python train.py --n_layer=13 --d_expert=64 --activation="quick_gelu" --moe_layers=[0, 1, 2, 3, 4, 5, 6, 7, 8, 9, 10, 11, 12] --balance_bias=true --tie_embeddings=true --grad_clip=2.0
Below are experts of layer 7 (counted from 0) of a mixture-of-experts language model. Rows are named router (the router's row for the expert) and show model dimensions 0-127. Each number is 128 + 24 x the weight over its row's rms, rounded and kept within 0 to 255. Numbers have three digits each.
After each expert's rows: a language model's description of what the expert responds to; "raises" lists some tokens whose logits its average output raises strongly, later layers aside. This comes from a sample of Wikipedia text that the model never trained on.

# expert 19
router:141142128092122132146135140139111161167141071112162128186111154148104123134111120078147115151130080112133111117093128115170182143167154080098148125144096109104107141129133132099154153118140179122091083156151139152138131083101130149121107103144137166145086119138113133120104107114125118144148168098150122116134114125129124170160102107132128089120149154131109152152115093105146113160126
US state names and party words (Massachusetts, Democratic, Republican), and pipe separators and digits inside election or results tables.
raises: ",", "'", ".", " -", ":", " and"

# expert 55
router:106106144114083145093110100102144143115149113080132121096126107101130127119148162152120094155116152102154162161152116155143157148125113131118083123089075109151136166166085167149152086161146087100137149124134125166143104124136111115144128108116134134101131177132098121146120129104078128112161111118138132122121126147108162125092136152127119172111096118148105079140135161130118109139178
Short one- or two-letter pieces inside foreign personal and place names, usually r, n, b, z, as in Pey-r-ouzet, Bub-n-enkova.
raises: "gate", "ody", "ly", "ase"

# expert 30
router:078078128125158157106124120076123136160162091183144098124153145153091161115142110105158105127144075136163131098109153127177089133098120172120123129105132140129125142162148127133117095135115120118163117113123137109154107140189114165129112101106115110132104084109137130139126074140123171143123126117109131125122110091114116146099156134129129146152146111079127091124145142162154141128156
Raw UTF-8 byte pieces of Japanese, Indic and Cyrillic scripts and Polish letters like ł, plus odd consonant fragments in foreign names, e.g. Biał-ł-ozor, B-av-arian.
raises: "atal", " effects", "ception", "ued"

# expert 27
router:106077116138139132085102137111104121101155154132173147128117125127116172108177144131105135161136117086139133168155140147152104134111128127094133165107121150107106154113089131112123085109129114097164145152148129131137141162126129132106107131139163117164131139144129108103098107094115141168162122124183108100145115161148103081120127149085147181130112128101154118158134126132131066146173
Consonant letters and clusters that start or split words, often in Indian and other transliterated names, such as Subor-b-ital, Ven-k-atagiri, Kh, Sh.
raises: "che", "ble", "inning"

# expert 28
router:141128172136136138156087098096096104098083124147173121113149129096134140125118150121146185122113116152111114126094144139093107160168159121160150151126140128128150087159092149156119101101132121150128092100078143089157135123149142098119101108108102155106118132097172140055104136104096109171115152137128097151133128117148141144122137153173127109126123140129135117144159128093152121129103
First digits or decimal points of numbers after a space or table bar, especially decimal coordinates after "/", as in 53.842 and 7.8.
raises: ",", ".", ".\n\n", "-", "–", "0"

# expert 39
router:129096173106130135142134186158163115170091081097132153117069118147104142104131131088142175130129128177124121117105159113150130147151137163135133131133118139151098078138116155158147153132160142159069110118131086096125087099152072182116104136119137146120133120100123165105095117128145106140148131127123136109140127149139103141113115153126149115127142098080102146142139110116128132140121
Table pipes, list dashes and first words at line starts in census tables, infoboxes and coordinates, such as | —, - Vincent Way, The.
raises: "rol", "raf", ".:"

# expert 5
router:161163114151115142156138079109105112129061127139086108121150144122151144109104088145141129098148096137097095130104154129156139175142121120093132130109131148087149113163112111122149127159142118202150148128126123159161133139132115113127127116128085182126119097098141113137114094156137121097096145104116149152117142146134165147166129120141147132192177129119114130122101144090109117119101
Digits and en dashes inside table cells of scores, results, times and figures, such as W 92–54, 20:30, 21.8 km.
raises: "ers", " of", "1", "2", ".", " ("

# expert 36
router:124105108118127134111085128121158154086068149153098118140151113126173148154106150139148133154106105183116120118109137165111110106097144154093133122090114119165108161110100140131089133113139095096168110126158152148120104130158154143138152130087139118159098082162135091085101153126134128104121161101144107145123059105121127157133142078141112111124152117142120122105143118143115158132144
Military unit nouns like Squadron, Regiment, Battalion, Army and RAF, plus digits in unit numbers and some place-name pieces like Courm-ay-eur.
raises: ".", ";", " ("

# expert 63
router:135126132109143158103106131063110126152136132160153109132134147079116164130135137133147153131107119093137095100101094106111139101129121132118144158111132135116113145117104158136110102086105085102176116153156123124177136066160164142133122112133118177139100104090101173082125084146149141125115178101176135130122137103131108151118140128134149134142115109151138156127154112110178130125159
Leading digits of years and numbers, and syllables inside Turkic, Iranian and similar transliterated names, such as 1906, Kh-any-m, Ts-akh-urs.
raises: "s", ",", "'s", ".", "-"

# expert 34
router:146139124093119145123139116113098111163135158145163160134107143126084145156131147114151148073162127128106112138195159114141112119119109126116127132143149140092116075109121143109160109154103112146139104153182136092136119149155121161122103127129134174127134151093097093129119113120151132144148152110130090087148120122137117110150162134082126186095130113118081113113140172130167145136174
Opening pieces of non-English personal or place names in lists and tables, often South Asian, such as Kh, Krish(na), Pat(erson), Eth(an).
raises: "\";", "\"", "\"."

# expert 32
router:092123163150149183153142136112132110135160108134097104157105114091152095145117112124141089089161129134082122163139130129126122121119112134131129090100103164095090170134149090148148111113144112083127168147171102095137160120141136099132164138118102133125122105157074147102143090111151146130129099085128105142086132079154142092138156135148128153137123155127113122129150137114085126160133
Syllables right after a capital initial inside foreign or proper names, such as O-ren-burg, K-ran-ky, K-yr-gios, and prefixes like un, pre.
raises: "ish", "ous", "ual", "ys", "ue"

# expert 38
router:142090105128157117145140154101170159143117131172142111130149093090117118148106162127092141126134116118121083158106117164102125108145117123085112114113104096167100074122111075136122098146104154152104105148158159132127161122152158127125142136135126144153100111096143111122152155137172156169088139118139085157085135140162107124139138155087080156114131130086140144115120139125147105099123
Capitalized words inside multiword proper names of places, wars and military units, such as World War, Air Force, Light Infantry, West, North.
raises: "-time", "ship", "-year", "th"

# expert 3
router:154114123120088124141123095129117116105090114193108125106161131088149139137155138150150158136162096139175111133068097112125113138124113172125119140120145135136145149122140139116114088114093128135174083119111104146124142111172140125092100123179103152163132089134133161114157109135085098138110170107134106171129126101108090151111149106099091133142135126123110104132162133131160136091109
Digits and capital letters inside acronyms, Roman numerals and unit codes, such as KM-T, LX-IV, M34A, scores like 0–2.
raises: ",", " and", "-", "s", ".", "/"

# expert 45
router:133146124126125117085136087142125193136140094170133072142139123145199152119100119081130112114129089126189105145129159167125141118149161131104158134078108143136077155107140127117117114104139164139120082159142125150131142113131111096099143118137117125113098123155078103123149158096125118143120145113163134126153133116145129155116122142138128105118115154180143124147154116079111113136135
Country, city and state names and the final pieces of foreign names, such as London, New York, Malawi, Iraq, Sanchez.
raises: " |\n", " (", "/A", "."